config.toml
d_model = 448
n_experts = 32
d_expert = 256
d_shared_expert = 0
activation = "squared_relu"
router_score = "sigmoid"
norm = "rmsnorm"
tie_embeddings = false
beta1 = 0.95
batch_tokens = [32768, 65536, 98304]
seq_len = 2048
dataset = "wikipedia_en"
Below are experts of layer 5 (counted from 0) of a mixture-of-experts language model. Rows are named router (the router's row for the expert), down (a neuron's output weights, with its number) and show model dimensions 112-223. Each number is 128 + 24 x the weight over its row's rms, rounded and kept within 0 to 255. Numbers have three digits each.
Before each expert's rows: "comes before" lists some tokens at least twice as common just after its tokens as in all text. This comes from a sample of Wikipedia text that the model never trained on. Tokens count by the router's weight.

# expert 17
comes before: " of", " in", ".", " and", ",", " for"
router:131104160142143162128109113090106190186142171087156096096091127150151129087127121136139148087114114118097105100081132117124117178139126138131138136104165151132141131121110171109152187127132127141152116109070141105128172145119131141099113148119145168100129139160092147156105145140084093069144135147130149058104136121134081129142175172144
down0:150134113173118154134129138123108113099135136084165132110093098130114174088154145151150132116146095124085103094139093149116178137120102117116098122131144117147111126131092153142151109135139144113118187121100131086164128148113092103135130108136117123116174094123112115113100117121166113131123094113148150070121135137110140101149140129119
down1:114092129120110146137121107120142155156146152120098107138140118123123150148123140126132138178130133133138116145116166129101134127113125099116091133150130079134135129153149124142157150193149116154162144120164165131086127109148118135084080103105119161135139110109189129138149135094084114129131179092160151149137117147125119153137143124104
down2:164122131121147128138140076107131136113123108127118151115122133144139136147102157125162138133153108095114124187119145129097106117133155123137123114115144126165100134115152126096125104150155101123147113152184135118097122147091119122174123173150104134111144136115122132103154182118099180150097145115116136110146113096088119116106114129101
down3:094191122112117126152103129116127171102122141150146124142143112142149146175099110091133137137120138171097152137156108087154108121070120111208140111082143148120127135111125099117104088130138126122157124130138102103124113164101109051113102139128117130108082130117126147092092120121117175143143115124130135140105083153131083132163175141131
down4:132140104146150141129127133109177180128164115129099109128071136135147113147092155129135100131114113108109107116127117135140117159195108134112148103102127137140136092169149157117116140128138151129143101135117133106101099132115132147126058089116136114126103112159076155102155145151132170100105149118116113079124137135176132121113136137115
down5:123115097085070127161152143124128124147073154154106121132130100154111097125098179107147167141130157107101097109119138137144122179113115096164181161131109137106159118128091125103146112143157158169142117106136129130089131127119125092097131140117095143114106143095073126125147111133118118109122098139154111132113175126100147173118123155149
down6:146092102149090134149123120127137130130071139123146173116132133162139113128129120163119151138119132149140105152077162138113093150122132095131113121162126095118164131131122109128140139148088127158102117157105147175115137090148121103115171100154092131124123118117134135139149136142072134119072107128096071146131165121132126127147153059101
down7:103117108102144177105148107150142165113105150123109091116094107109124157143178105136147144128087157112091116115150109105148145149117140124129144134091109124113180138085106105100123162141141113105131128093111155157156114091162146090112076161086143134144143114119132167129119138096137096171126145127115122128110167097141095167133093141131
down8:127111134180129116114126151100136135122099076141098161148126120101121115138116136111105113137131139139136141157175176116175155168165107080107112136111153093079126145080163126115129124154155105105116125111147173112141139137140109076112117097154086174114144122152148153115174133099116156066086137162138123171127149161075145138121116151152
down9:130112097120055137109105136137123085152085126109128158114127161123081139139129153163127122118154126095119112147152101115112114155154175127137110111129127084109147164131165125126153167128076122106134129124100091134109121099161164114113134118160153140158129171144137183124135121123117138110132100130121125085109112158131135162129114088144
down10:184133150166116115140124145090098126128098145112115114137140127137134102115140133084102174163161123133104133127108166136110107153125115094167081122120086190151126103100116107110172118142168151112138152101075172105103116114119113132145145169164101109113149107099123112127196139104106157139149118158142118164112159141117146109136144146160
down11:149152111137125150138098154126108162140165119138138136112114150098124174116104111132124120171160147083151080154141100102125121111126118085133142121152109098129080138126111116104122105143123126133078105114183131110126112100147107144163111135145139119108105096095124144142140135117154164118154134140128102145104105132083152099121140141177
down12:150126107129131150113142127132098135117149100180139152116125105142084113143110180161158152148119117128138137166135141136142156136136103125156117079067119089142144098186124118116131143135140103139108160160150175119129146130118118140133150113122106130112124137123107148119148112105138133153135155120183132151131150145144116144109143150104
down13:124122083123156143129115161154084103118127159086137163115120124149112150091177084136120103140103121107119115101129102166144127120103130138154123133085140120119152111136079172158090154136122135154147086121156135133121147114144140178132163170128156137144113088113126120142110117158178091104129139098132150133151127120135154086127138082152
down14:155118133101114077111088136133148098138142147120144094136122125138141145140149029164107129152118108166100162135150131154141142099158119139153119152112143126121177129113114125141122140164118157118128135132082162099135175124135106111104118079134116127142126107103057156104144155102123121166128111050126142150099130121090123118131124106129
down15:138138168125106134112148136104154164099138107144129115123180139093128138113157152157112171090110116155142092149138061132139116155147098118144149114123113116133121100107096166121150114121160123114140130147142133122132134116135149129157121161131120165131156121135131178120144148127088120173134132133074135123112148118138158107075149120120
down16:083079131154122150141115118134141182102121103085139165146107150160112113118160131136101143092110112104135131100122126109083104134120115081116137160144107157134112131159093138092131122108140162181094134125101138124101119140132053143105117151111108138124136171114122131123117104142114131129122104160151142079102099169134168137098148133117
down17:098150172100125066113115107090118119110079066129111115177135157134102104141143137112147134137128139155098164125079127128145103147136126121129130144120106154112142114127125134147155098124107095130103179113107139195105105136158122139127151126176167124104148084136115120158100124099127143111135133149100107108149113150135123122081143124125
down18:155107091149143101113101156116111125088113099074105089130085121130095131130106079145130120109145110121098134169097134155133098131173094121129109108091110148119121141096121107106092162147157174135117125089115165088124136124194131133153099165131176163115136125102136147126098101144127155142151173163087150094166161124129142148136113116158
down19:116115109077119140128095134127141100082113149130132096150171124130127153139143105149133088146150134121139137115161108136155128155095169100074128130108140128115148125125112106130143140107121132118102126112089080122137129108101141134124146105165104109154105099065159149159071167144104147118106079174081089141099114133109098100116143177129
down20:122075168121099129127165167136102130150138142091111114123098093143142144167104127125115105127125105125091124174102133176157159093088151182149127127116112148176123131151101122108094151156100147130148168139130107104127105122112126117085096175125101153124177117141124148162148142128115130142131146154094144156079111137129166187113147119113
down21:125139145110128150120121140122071085146142093119120140138107119101154155131116124122105135169089144157129171127116104150104155113151141119117130130115163133074087146150085122125112129128130104102129136137132145122064135104116158192084117158088129103145121158151123152107102130125115122120096113158127142156141162145113110157133104145153
down22:115116056120120137127128153099094118142105166132103146140149097080135121096133099139129117115150125155099181075112124128094125114123104123119103159127128129114135117116172089101175111105161107132143138118144156158131115102175062147120116141124124100131183143130164116080148068103117131138090136117096136117113157087142120149123093119128
down23:131113109132121112155152104115156180152101125158175109175153100121110122100095116134170091129146142138129140110074132162169144154129157108134139108103117103122160102117103194123130147178135126108123149104116115128136137125119065112131119125135113117100158141134165085118128162144105127132133124178162156142149134145141115135129135157158
down24:136134104166118115152150149199094098097151152137124124103095139157111114138133164148070145100145132132157097084158107112125145146101125148169141114093092142089141099144134146161139139147126105128115154128105137128125119115126101135141122113127118121150124096147181123183129099109186087125135110142124122130144106117127175118117166145119
down25:153133098176127096119102124143125142142158161128120132128110114113137138131128120178138155105107118148137133133164120066142139113126133185133106128171125115132155113153127132109095102135122100117132130107112101126117113145132124083096147097141131128120121125147190136156107168072137126121141153147120083101093107118094150115155126103096
down26:091094177183105102116144155133099138108170111101131169105090126158115075141089087124160149123123124133107133152158140139100160140089147127129172139133158137169164148102098160146138168140096112135104114068141145105148177088149110137135117114108126110126096157117100095105162153112140153147133144118112145119137101134111124148169155129148
down27:151142123157130106132126097102129114124098160142141116130116175149140170131089116128090166161103144135102171137104120130129097129107151134146149118141111132115126129094171074133109110118111126121084137143149139153131109140133110084122150132113164136154126109109150130130123147110143119123123121113059140165145144112138102136091132140112
down28:115078135130114076131124106103101124119119114126090129152105132140124137154096143124151110116128147110130159098150139121170110130157118107180156178113121129174072125130115122150138141093141126176125149148145148097130102137078140097119114137130108111115086094138118153146101139125097130152141145134158124094111158134121174201114101125155
down29:088081126122163130147111148123145124152111130134116148167159118117154183107096133139114115116117137157139115161105096149122142136110161170150127154132149098093146115162118108117110136107134120118149092130161122183151112113175130166170091076128121137131132110149110164141117122114110119164130138136118104120133135134096183196152106143111
down30:126145120069096110126066116138149157133124101074176111102133165115177125111120109153143091156111132078144123075108148114097088154116142139121141103142116098089106140129138122095120111158125158178145123123122118090120126112122136118125117112072103163134115138166168171102131124056139121167134083128157169131143140085092104120123163096160
down31:173155130140102144121132137131110158103108169112149119153131142077126131101192096115162145113134103105118149086167130107144179150126160173111087109142128057105143137150132122119184111144096128152119138124144124106100117142099136154104127115111126132121076089132128126111103175171131121100141113137159145105138131129136115130123155136126
down32:083089093125106146139126103143077140093161099116142123132122133112148155126131129099095150083118145135129128144111107114111120117154133133172125145103125143152163122118100100119129115127125129126114132122154109108111111104160128131105137191126110119132148117130110147130139158115139151134123067125138121094167115148111131096141100120162
down33:142103150131144127101135156105091149115073144165124122108123132122138178122130135106130133133125108145090154112117117106149147133133118099146103121129132144205097145123127104167111101140144140134126143129137148151105114132159103107133093133140124117091158130145079150147127098181165142146098129129140097133172120146157135107163141167129
down34:158168148135132114099179098123129131102143098136136142130094132170172110136142080074103115152085130101128110088150136147112101159064086103144110132117119141145145117098151135132123132088130179139148129098130134144131141139113154111136133116113145097158134156106182097140152159135135114133111186108087112128134105155091128130079147150169
down35:130158140084113116146098128147113137114140116109150088146115169110148122164146204126126157165145148121085147172118147133128091167137102102091104152107116141089141166123153113142118118119131090119115077113093144119123133100147099139141120142148114094075137118120123115148143106096064095133184145116160125146074126115157131099150092121093
down36:081134141149129109140118125130126135132127093082157134061110131136157118102140097121133163089123108129160170171127109141154080157127151133122125137085142117148148166126116129101091107112142175167149110133193126148106121149111142152104167107095126145157137167138111166156125127091123105148156092144130131138138109091170130138137160127137
down37:092101110121143132114143113090111121158168161110096088150068138136105137100126153121150097130067137118144096134087154105115112120093128083141145147095130126134117159130142123177133170134129083139135134154155158108087099113127133146111143192134136122132141118112149140099117133176122110132122114132112132120153149136158144095115133167107
down38:153217138096168124135126105173160136139136097096158142117093128150138112159151119140144143166105132191159113167146158114089120109139129111107191153148146143104140155114114116078124162146104129122172140125119115135124113197110119171131147104120108136129137127164107128113160132103162111138131117107138131129132156157092159097119149135169

# expert 22
comes before: " the", " a", " he", " The", " it", " they"
router:127111127108111173134166129143147114116160138122153135136128129124160133136089130154078132116129130170095139128121135080151107095125132108088081132141151120117119112132101186143117132118105094108122114138086143176199143144139135144148141138172138124174106146131153089114121161122163098160139157136162118128130155107121123107120140139099
down0:130136179123123144117164133082163140133108119154119122115146136133150116124121127143109145157101137153148110115127156131139116138111162111122109149096148159102133128144123130123115133206107141141119151168138151100137115150119131111147148130117131134109071130094118138157167124146174102118147163119058135068133129157138138106149128106100
down1:126164150103127101090135161127094124128123117122082121107137147151089139058131123149138125101111085122107116110115137150097117143117105113116165128119131121157143107149117089084116148150142140105132146107115111099136092156198090184148135130127114123145134121125116119146131140108123112148149096124131137112143097119136167096076153138103
down2:093103085104110101129156126160133134130112139133126154135118094091098116111125145126133153140145117105153121128116142137155116093150130135089140162123119118085120123154133141111156167107134117116091122124082128136084118188105094161121169136160138077113125143143127160096174111132133114101085144129159134126104129128127136093129146104140
down3:156148130121134097139135109117093152150141160121119196092114098105115102079150141139104137151105101109127138130117138141120169124141129132118067124114164116132140101138111147134127111079119126167083109142118158128119137158103126146137142107151092116116123141093160142090196143133130147116140156143157099136083071140121079177113151086138
down4:131115146129104111099134109157108147109058133142089103122110137115083132171199102079122121153123125166122126124122147092122144102104133154112145133130139127142152133105179105109156097129116095154119127114158168068100125138147146119063080134119136135126117146115144170113160100134149101082108128136129110126161138159140134129138144136114
down5:119108112170159103128173131112117083158143153150104135149123164149119134107145117081136114086132121145151130124102078148130164141099136139125150128088127133111109104126129114153075156127086139101153120091160140117160109115117105126103142110129122175116134088121156126150147126142082124156135087141149101122127138103137153143164143191121
down6:079066128114137057084138126154112110132136106143110124151125143163177115104115114133072128105138152110150107120076114126142160099146115137105120150126129112111110124143145175111137085113132077125130127107127094124080153133101120136130125094160114171167088101099138176109098196134126109146119104142117122174142131109162117176129106126122
down7:143096168162137120111121138120129115110165130133136112099106143169113142073141130112112154124119117175116084104103148106085138104158110160111155113108098140150123147157170106169121130111144177153103121156156156143151102126158088115145132139120106113115106157127107118123128172125113121155103135115158137117133146169132147120103118154127
down8:125101065141080173119101122134151115108130142151129137153152089129168094144121154117187181111120163149108175129129126122119166108118171135100112123144122173118136106161130146130151135110143103140166155148157121126103139124119136119158119172116122128115102143125114129175126120124159130132135110143136117123178173151084145113110140096176
down9:113123138090107111122148148148136119094091133175120157124132086132111165119093138182111148117118152138138149129144119136109122153107113162189104101111072146143104122089083135136124143146133152121096124084106117144111107085104151116114095122147128140148129094106136135138111132160101144146171111149110135126108111101131140124133138092155
down10:111146150157122117158104107126151117109134130143149119093109111133103097151116128142103138141152128111129146153091146119100099146140118140116118104093188091161142171098113121144143125162154121092106091088117097139106113176114140199109138142120072149121143104145139133145128163134123111151103090082145118129106132111127101165143181133106
down11:157140110139115165135123121155119122156152126158151143116131139133168108126139108136114120120148140124122150124146148138175117091098103140138101124162162108127142163147105167110118132116133142182141160121143131134110147109086176135150135105101193143149116101104104148111124148141128182112096130123130161132157141120157105096161094121147
down12:134123157127150170088140134114158134106145182114130130071074147122118078126119153126108149129111079113121131142139131162125155137102093140104100121127131155155132084091153117096145102106139114153107101105111143142115129108127144160126134118122148135102165128150097121110124093145100119094105164127113081170108097159135146122155087086153
down13:119116204113113132140155103130101145103100094149149098151164132135164145159109110125170148130101109130128131082129070167118099123115115132154143167173132128144093134108142202138149103114114155110122118132122106091106124154127156131158086165130114123155110090085110123162096099100076131086129124122140097130130115128142144166088113110108
down14:136149168123156162156139140166166127132102153107123151150114132123166167066111136153127087144183125100144130160192088126106153121142132111139103100177161168091106125152125185117131178158114132133154112145121109124156131147130131146103076132091104111152118135135113119115144156129141126125155106118158083167135099102141153160132125143139
down15:088184157140153120144154143107104102108127113123083137161181116132124140142109146152107153104165127146137130086152131122108151120134149160133172137102124144096152165107095116112131160086178135121121102129153129162140092127166107136174085148140101111154148107148169126165118106109101131137156114150191140147122152118101162102082161147171
down16:171178124148127157070135104112142077151161162116128125151133128145147132135101088161119133095137153148125120163136152153175157170144147160162123149096150136161107139114112093126147124118132166112120112115128062089116106104153146134097133108104133112160130136119133115146140119162141136105124180153111128173137149120127184080159142143083
down17:125158121085114147116132106145153096091137156092091116142144100141140109099135156109154094123127128147121109106147169156112092140168157150133133156135103105112124149162107102116131104126140115204146121150148136131173148141134070152119133116156102143152108167071182167115114092131105134150089128156106158124114122097170139111135163137155
down18:144122100142094083119157090123097143140166057114137145114087146126119127122102141118151144141129093161138161186105128170116127148138151144138119141148171128172135112161140149121121097103165127133110154124127103130133132115115110121099144116134178135131123098129118075139139115103109117098121168122101136137101130165096124159099113150193
down19:147133121115160122158101121098087174118058056135110154119155131138126145129137144088150135081106142134120104106116118116126118137168106097157163135059080109102143133146131120140139123121168114103118117125173129124120102068097128131085114159140091098145159137121142158140136132133124103120148099137132160117110082107129099145129108147070
down20:048116130194118144107148136062096061137120122101138136134173094134085135131092136154152169140125147112126127106108116132137115119088118132125148104126101103117136131135128136142160129125116078115141075135085145117119156178099108141143130186161183115150109151124139122092129143151098139126123152139137127107122092155113143112120113070115
down21:117060141163087107125144141147103123143143130104137121111144117172138174112150150143165112159132107122170114109147119157165159142092163140125130128141163161152165117153143194135119185173116094136105130120138151130123125148129145109103143164135125116128116166101134132124153160161095103127153112142131126129114088143119103108113137131136
down22:158098095154123143081118138127162193138171104118164163122125136098100126159146152136136130135059134086154130123120127177114144131136111137151149161121152128127116138124107115131131154096142154123141103117160113146129141138122115121116163107136103115128081136155144129127136154136102150133119108131141121145144139133117106148152085126157
down23:107153112128096088127098137081152118087115138180121110133144158074108112096117108113164114147151150125169170131154166120110177121111166076108157120125112109087110130128070146185119107103121138114118138088096115073121117133130137129065200177140132118123131132079152127125168158122148102111130130125127158136117108153121134168106092137128
down24:140167122133089131089154096160150126171112099107137143123109148131119139137098106090156116134122139092114148111117159169129158129133146115136144152122123169164111138126102111122129117135086133097101119104146154117067136095083131086103151118107118049126108153102140119127145080130109155139175103129145126082177153121104133128130116114090
down25:125119102146114114126105134160173135142120135098127123124151120116101149125165117125095103105136122074144146142154107181123102120121080167140173146123124122131144117110150097156143153105148164122131101119099130106153130127129158103099138144096123133127095118114150183127094143109145145125123077112126139136110170147124110123088112130136
down26:151120110106118154129109142151150105143154104144110144157115092136116121064140126116095151123128157099091159093163137116143163084173108103136142111131128091137112141134147133162150154162131146153108114168109114093154109109152118166134147155142100136119156134130119123155169114156132123127175091093160195161125133134116116131151175133142
down27:142100119120181110152142126145089099115136131095187108130083101065083167057145097124147147163107105095115128105120133139136113172138109103140172095133075127129088112117108133139135106112116071095128110090117158121150135109154135067119142129132143131157118102127178160132125055138128113123118139118110147119141114160101157104149148131117
down28:127141104119132148117161117145144112147131098134072130105115089146139115137074181138132147118151095134142144082140151145118095147112145077125139174138108126101080151136113173115084138129103107153147096108141144148154114163157133117144144130097147127122148135133109117168133115147162131127117111086146136097072080156146136159159141180131
down29:116156065119147148112099145090158140087083123124137163145132140118139099112106148132074104135125102123121140119130158149180128166135121138116119139130148116099142142117128089108127140141154101146109114106084111138166114144147135163135127144128117113090121153110103097143124103146102113136167126131125102170112100140108109158117120134122
down30:121132122137125135095138123143136108149162127145112104100169157112089091145095198124090135181122145141148141132152121139088112118108138149125134152131138127129151118133209128152123159095136168121123101134145132142140123133146124096141146129145110133165129127113121106096140122124098158128108089114102134169152140079099136137106118095168
down31:112134074110139171122110126156081132109103096123126138136104105086125105148098124122163143123130118154119122184127109102095128144148124096143156171131099098163097164129114080146129090157146104128117125098160152154094120132117100083136120120153112123095141147147131145107094072139145121154141129090122135101148088109115100126123137173101
down32:099111128110166130169154094121130132133127110105176139150120167147104112136102166142126156114147090147107174198128113088137138123099135149131156138131129097151129074157136142086163139144177115087147137136121119139106127149133093127101104118167109111113159110131145131146139145125156113178105118125103116098089115145072152080105103149108
down33:096100142125107116075162111092085193124116152133152096090122139118109143157127124138101125123141119119150143156106181094078135103113138141109100115168106104121185136160145119181120148090110157121117136120137142108129089139169107139129124130130135157124141124171115110125165133075109119108111154155174134149147129124128139141113104122132
down34:127135112119088121138086121097118136144113125120131122097119112102138103098164167139084126098113119125062142173123115105139135139129144131141125121138095137159128141076143129144101131124164102115103126109140125129128116124129140137146112175160120149150137115096070116084113110175124149166114079116051112140127115128087101143122158152098
down35:133142084127125126124119157133123155102128139092172127118106134113115095130129078105154145100094149113127122149124125160100122130111144140148123159104124102157125104127119116139155068112168155116142110113170133127087118122119127138074155098162137135122098133141123113145119155141127106140122104162085122112125103149127095162136140156107
down36:119155109111128107112148123123150115125100099121166188122145164109134138113108165131120134161104146111098132157135117131150155157127122164109128131127106123115125149160122149137098115151138115106151165148094095085118088168130097086119145120096127117192154143089139149130107109120114103127097102140109118153117143126150128134142118098121
down37:163116102127118089130164119106135134107125146129096084112122126128109102151121155099144123137109121175125120151129165130123122154155108174151088158128100104138129104106097158171135124084156109187152102113090117094129064118130144099153146130094175111128141121139155099138164092084136129132118130105087119144125118129160150129114095144109
down38:134124112145140144106079089118126146158185099129154168142120151170136102102181098140153167122118130134108175130072142127133167120122143123132149100102133176170172113137119136131125131137127119108160090128168110114125176119136129142098142112094165169127086171125135114125134151134123136129121151103167144130167124102111128101135134117105

# expert 1
comes before: " the", " a", " his", " which", " their", " its"
router:117170106134136196143127114143138146141131157132121080160134115120134112109118137162160158108119073124135130104170095137162126120191141104123112111117142134143112128112149096124158155117110101100131101130122137124107111108125146098135106123110142068143123101188152128158131170147118133155122157109106164158103114169103084164133125165139
down0:107133105102156104131142147126144098126092117127135136113093079138120108134116132092144106146132108146103135125146147114119135125103149121105158151145113107125149109101156156140117138120127132082116139134089149126184101115153109144132134120063096138143140127095125167077068119130091152122161156128139149112144123117167134171115129144095
down1:140171127123099108136137136063098163123125104132092122117127133131158132162103131146121137143180133161137137114121134153105107111161123160093107177108133091147111146150130137112144146127147137131142176123094116122139110102160124131107150175126172145101128132135126079118103160115132150154132140161125132102125185137157157139104146127200
down2:161155154138141133148143127118135106098130082147126143133124146132115107169142173085100113146109165126103075144115088129107135169130120149189164130170136111143124113112143166082140132176111104106074157131127127131133141114110140131144122091132119111115125154142137092146111142120130150128104108176114147085150158115121140113109157163098
down3:112115158108117153138117084141120148093089112143166125128126105210140122184149135147131207138124136109134098153094111097141115146138132145132116159163134074123089140153122168118137128127147139156120127134140108109114117110141122085113168154114112153111160148105161154157119095120094101149080125160105133120128120141135095116098063157129
down4:120107145131121127120158116106127073185107091157126140117142143133132112116105182119159117134129149110134135153094122142088169160149132101133112164113167133083076137161156089099140089103158107120114124139065111122122171114131149162136105149147188099093126146118097113094128131165120125141106121128113123126132107127114144136111102100134
down5:116142109112146102143104114121093138105135134127093125114158111126099144098120124165112089118171113167100134142099093126132113136119098104113161131121127122155124135146117164106113102125100133057125110170119107124095115143123153139067135117182150113114131121099084116142125114135094164175137135108096129142151137133161093131105128097124
down6:111109155111131090141109184117121126128116129118162118123144115161116194114162100136136164096132112159136117133126113092110125087138138136125152154126102122143085128151139115140110131098114097104093118104137150141147118110190098129214108096162116134112168113145133152100147164110121130147123082162154137165120148132099112145093128161078
down7:160129156146147155120095120138102150124142126134112125113086127147147118167149112127128137127188140177143118112118127149133090117130145102127094108123182118166108150177164130149136144082098142122145135124110126144144133168112116185146119131144130158105129128142063102129149122131111142137093134129167088076154145132130124096117133117167
down8:117149151153116079105158080120117144068116079102132118083099152146139161117110080140112121118166108120143138100126085093155181137178147100125099146153143124083119128138156142145112144159159104107128124111116158144138120071094169098086109100136113104155127115098143098147125143168127141150139137161143138120111140163113133091144139119169
down9:141116112117123072158161173096131093122120143150156137135145141144094178104110110129135115158118093145095164133164130126129179134123172135109150124131126108153146147162115176116124086147133119134131116138147118154151086119136127125139151156160084143146162142153114100163127129125110145142145111150104151099133154084060119147166109117161
down10:121115102110180111133131092121101137091076120140134103102139125088095123097137095083119127106146118129125138113138126140119142172076074114112116063075158134112167147168153115121141111066129160119122098106154109162096098102120128132085128146135075174106135157129149130114160102144145105158153163120092129140126120123095133155136131101122
down11:117083133104123104146106087121112115178114133150116126086170113093086066108173127106125132141097145112154138100096175108131151125141124106100114130134150152073144171113157107081134107104147110090132152113128109129134129157110134117133103125112134126148155121117149160083105128094149094141130127102144093181065083120164133086126111125125
down12:170131135128105124110194140123125151097136122093092149139127151148130124114111164042122106146158106121095096155126116129092113147132104134134152136131144091155142105120180085123109180137102131109116140135160146120115168177129148114116116135081177124157119112130132150121137113124109115140126125149154105136154103137110116172134104121164
down13:119141144166114132121155123147134157139117099152136090112134110145133103113130143135176153115108138178088123130143134131132101129127173130139090140141115112131113126149105089148136092110130125137116138119126138160122102129145154128174160117110164105106132131149115149158150162170176122115079140117108145113139142137099152098143162169151
down14:114125091117154099145120132123162101079103064107156132131128134105160131138124145127099150126106081149159117147113150085125108113158111141149153150123120139137132120132114112126114141136169068094154140104150169133124146120127105108149133126154154082119110138128181110098145157117142135156132158150106116131127147116172072162163104119130
down15:118113111130126083127130135121133084135119124078108138099134141145134138126119111119106107133115123136156172130142130136126121117127113106108175137115103107146122155141124117139134129133101141119117144166090146104157128107155091144148136126147089108125143170106117098140173139135150121109134149057129176177114098094068104133104128107117
down16:132127160148138109133090124178132142158103122102137142171145148115172127101126128091110121129102157137151128096137106150122142088130129141119145088090113121125114124117096129073153118117115110124105130146148090106085139108088110117126197161131123141141125130147127093102147092114138166104176133151122115121116081098138077093115137096134
down17:127111118141107118085143131139138123163125127124103171106137138103140156077118131180099117145127141151113049105140117119096177137136108120149151130131092140129149076136094126155131109173123113119097114109150120104130114109140130159130133153105113081147113175115142113137132136120129126105152138198131133118105134113116124148094107131092
down18:175102154113111124168108098102143114149079094111156109108157125131144158108088145147137132113087127101126147142134123129152162137157130106098134105165099133192120116142155133143158155121144102108115119100151164122140099153109166129098100132127105141109118167126137109099133151128093133187103141120110167150138112166100118175106158113139
down19:099168122116172128117088116142107110126098110119140109113082114124111103093132099140119117113113100157081108142123133133177122113136109107145144103112106135124135130102136122127062160145108116107124090120146117191108142108148114175112121109110085107098119113115102127129115123115115099128130115130110109129101103169103164148112163118168
down20:140141127130153087122098109135162125168150172125111101119095092116107168113153175122065154144110150160092173128111100104151099132147129144138127148122170089140151140122136154129155073114101094154138135112145092161146142130069107134075123139145159153139154122126080111111113148160187121160118126126107121130145098146111151092151110097121
down21:121124101164167146104137127088086136091157141118157128163128128167099126117091093112122112149148103162086125131076132129124119113167132098124105139127129094111155165120139124123105085174131131141138149127100160119157122109114152134105125144137122105161148087115123138103128166182169140135105088111121137152077138085107151127150137143107
down22:123136157104129117054141133125162148130137100131098134123140075118135131101114123134131072135133105121116137153155110065174113117151148111151068126097116100116096152108165119143169131153098140134147122140115149119111077133139101139147074154136189129104160104104118150113118099122104152138131152128166144121133113146089106138107115159109
down23:084157171133141193118091075175120138124148130132156143129121121127111160150175128153118132125143100072130126105139123129109121139128124108101137114138053126128113138171148101110104122081071126115109119133094113112117143113156090103145115149161117096143141178142101113091164125094122132148109135143135103133089179159080070096081114131154
down24:143124127118110109170188161097108097070102126132104117108090074116107129126137169098131173120102143164148164147112130125147124118126126109096102099151138128106111135121106116171129131083119113157143130145104141132094117168101151089158085155124162141140107141127148127136107138129115148172131157159125096141128130170130129133137105118149
down25:068103157108130184134137139079151102143138112137143131131099116105144104089087123139136145117086090119105173111121125152152128095138148103101116080126113161129148088083118145122152119141114154142114140119099121148109150152141143131112152094155088120080069124141141171140158145117079138129149128161104117108120140134122161141125152117120
down26:122170131105102106141140119104097139153154109102110128132144128122145131145156167113137161176142129126165142133091129126126089111172079132083130129123099131106113104147148148090094132130130106122125103149106149147140095152112158169158166139185130114139149111135152112131118100206133142172131151118132121143091148105127133134112131151158
down27:134101120138118132179078174121124121141075171115116113101114136122113122085100174150139115118119114129140125137137152093156071128147129182121123125119106147084112142176097179115167141109147120139119136125103112122132082093116166156091137099119131127158112129095123115136116146122121099108127151144081134147131145119134112143091066116155
down28:118100080151167141116109131154107079159136133105198137149126127144152104127145123162085119135134124117141065156113187136146140129115124117141117137121140122145142091152140146155142123113138107131111093107147103130130112117130115100137116135129146120121165177110141135119139093125119166170110168160107127129110073088136105123134122142110
down29:132136152155138166132123140153118102126106146123116134138139162140173096143130117127114127092113131121115146096111136137115112087138139129112107115133173144119169120123116163141153167090148133112143104072143133133113082133109130121143144118136107095139192152146142112122152143106103127082082131120119159134141127123125120132160113100118
down30:086123130103099091098099139131129111087153128108174072156138143097159146106104151197107143170123134154118096110169127126107132159161154161141142099156175103119115121174137110129113178134126109119162122150173144133118146138116159127158138134142109111152147131121081116136145130144131103142123103119111155132140141105089120116155136137117
down31:136148129132148104125124162157074112114133114101091121175089111127098161108143134116170100112143166153127155137137124124105105141170156120149112155149110129126074166145152145175127122113154144161150138165166133120123134106132116098151116131124137099085065125107131151195119150127130155184104101154146179196111087173164134110147142117134
down32:130168150091092111089068121090116119158130094192141144131142168142113109140140141122139134091136127154106180143122149173093114112142121159127129139094096112121147159148111135096138106128127095153161128112098127130153096127133122125127185103121102134074131141151105121112148107130138092143108154171132148157141159102120152136107121133125
down33:093115132154111097105120098120083159159145123115143124149129163136112104178135133123168128132100150104150135123118081133127130170189111144130092111126138152099138130096090108099129117117135113141094101119103123112057095141141125127124108159110148127173091151132147141105085137163117118138103105130113119113092132183137097170119093167148
down34:102114080146090067146137127070138136082113121161123109116152091172106116105139162147118170157097139143158134157114131135108091114149102126128101087154155163128146130120162126155124110153115173108105107079083171089154126145109182124121109163132112139127145101103129134135128143166117137134107123125082096129158118084106121050179105120157
down35:157116081163124152182132134113129100141129112145108168131162116116169122115120150157129111101110152122086143138093123106132102176097122189157162152076141148139120123119108160132133158152117141150173114156130150136133099115124110090145120133111125130146111079120117096134162115134104116110152130149116123114123140109070164103111119155151
down36:117149155162119162104103148182145168120123161111168127112140103161101118112113125123090151109108135133152144130140121138138155172091150131136127123124095101138135124112135167111109088146114104124101100130123075171107149141154126148109138128139113159084143141093129162118077136099174107133139132144110100105107129094112118135143121105094
down37:085111139136126087156100094121141161118113112111124148176160145119132109102067139120122139136122109120138136133111097111129149133102129153135113147095117121137120099167133115100088061122130153150121163096134112146108160165144047151100140132105140136148143146103150160118103127126150136119149082131137118136121161134152147107122121138115
down38:185150144125059139121134146157104122104126093130142134148115130125138128159142129126116135102071131139112119112126098124150130119149158063138125072152149128141164129133163149123122128131157129119113149069152167137133141116179123122146131105111128121173135133143114163090126145109119135176087105139115123107138140169116133142109145152130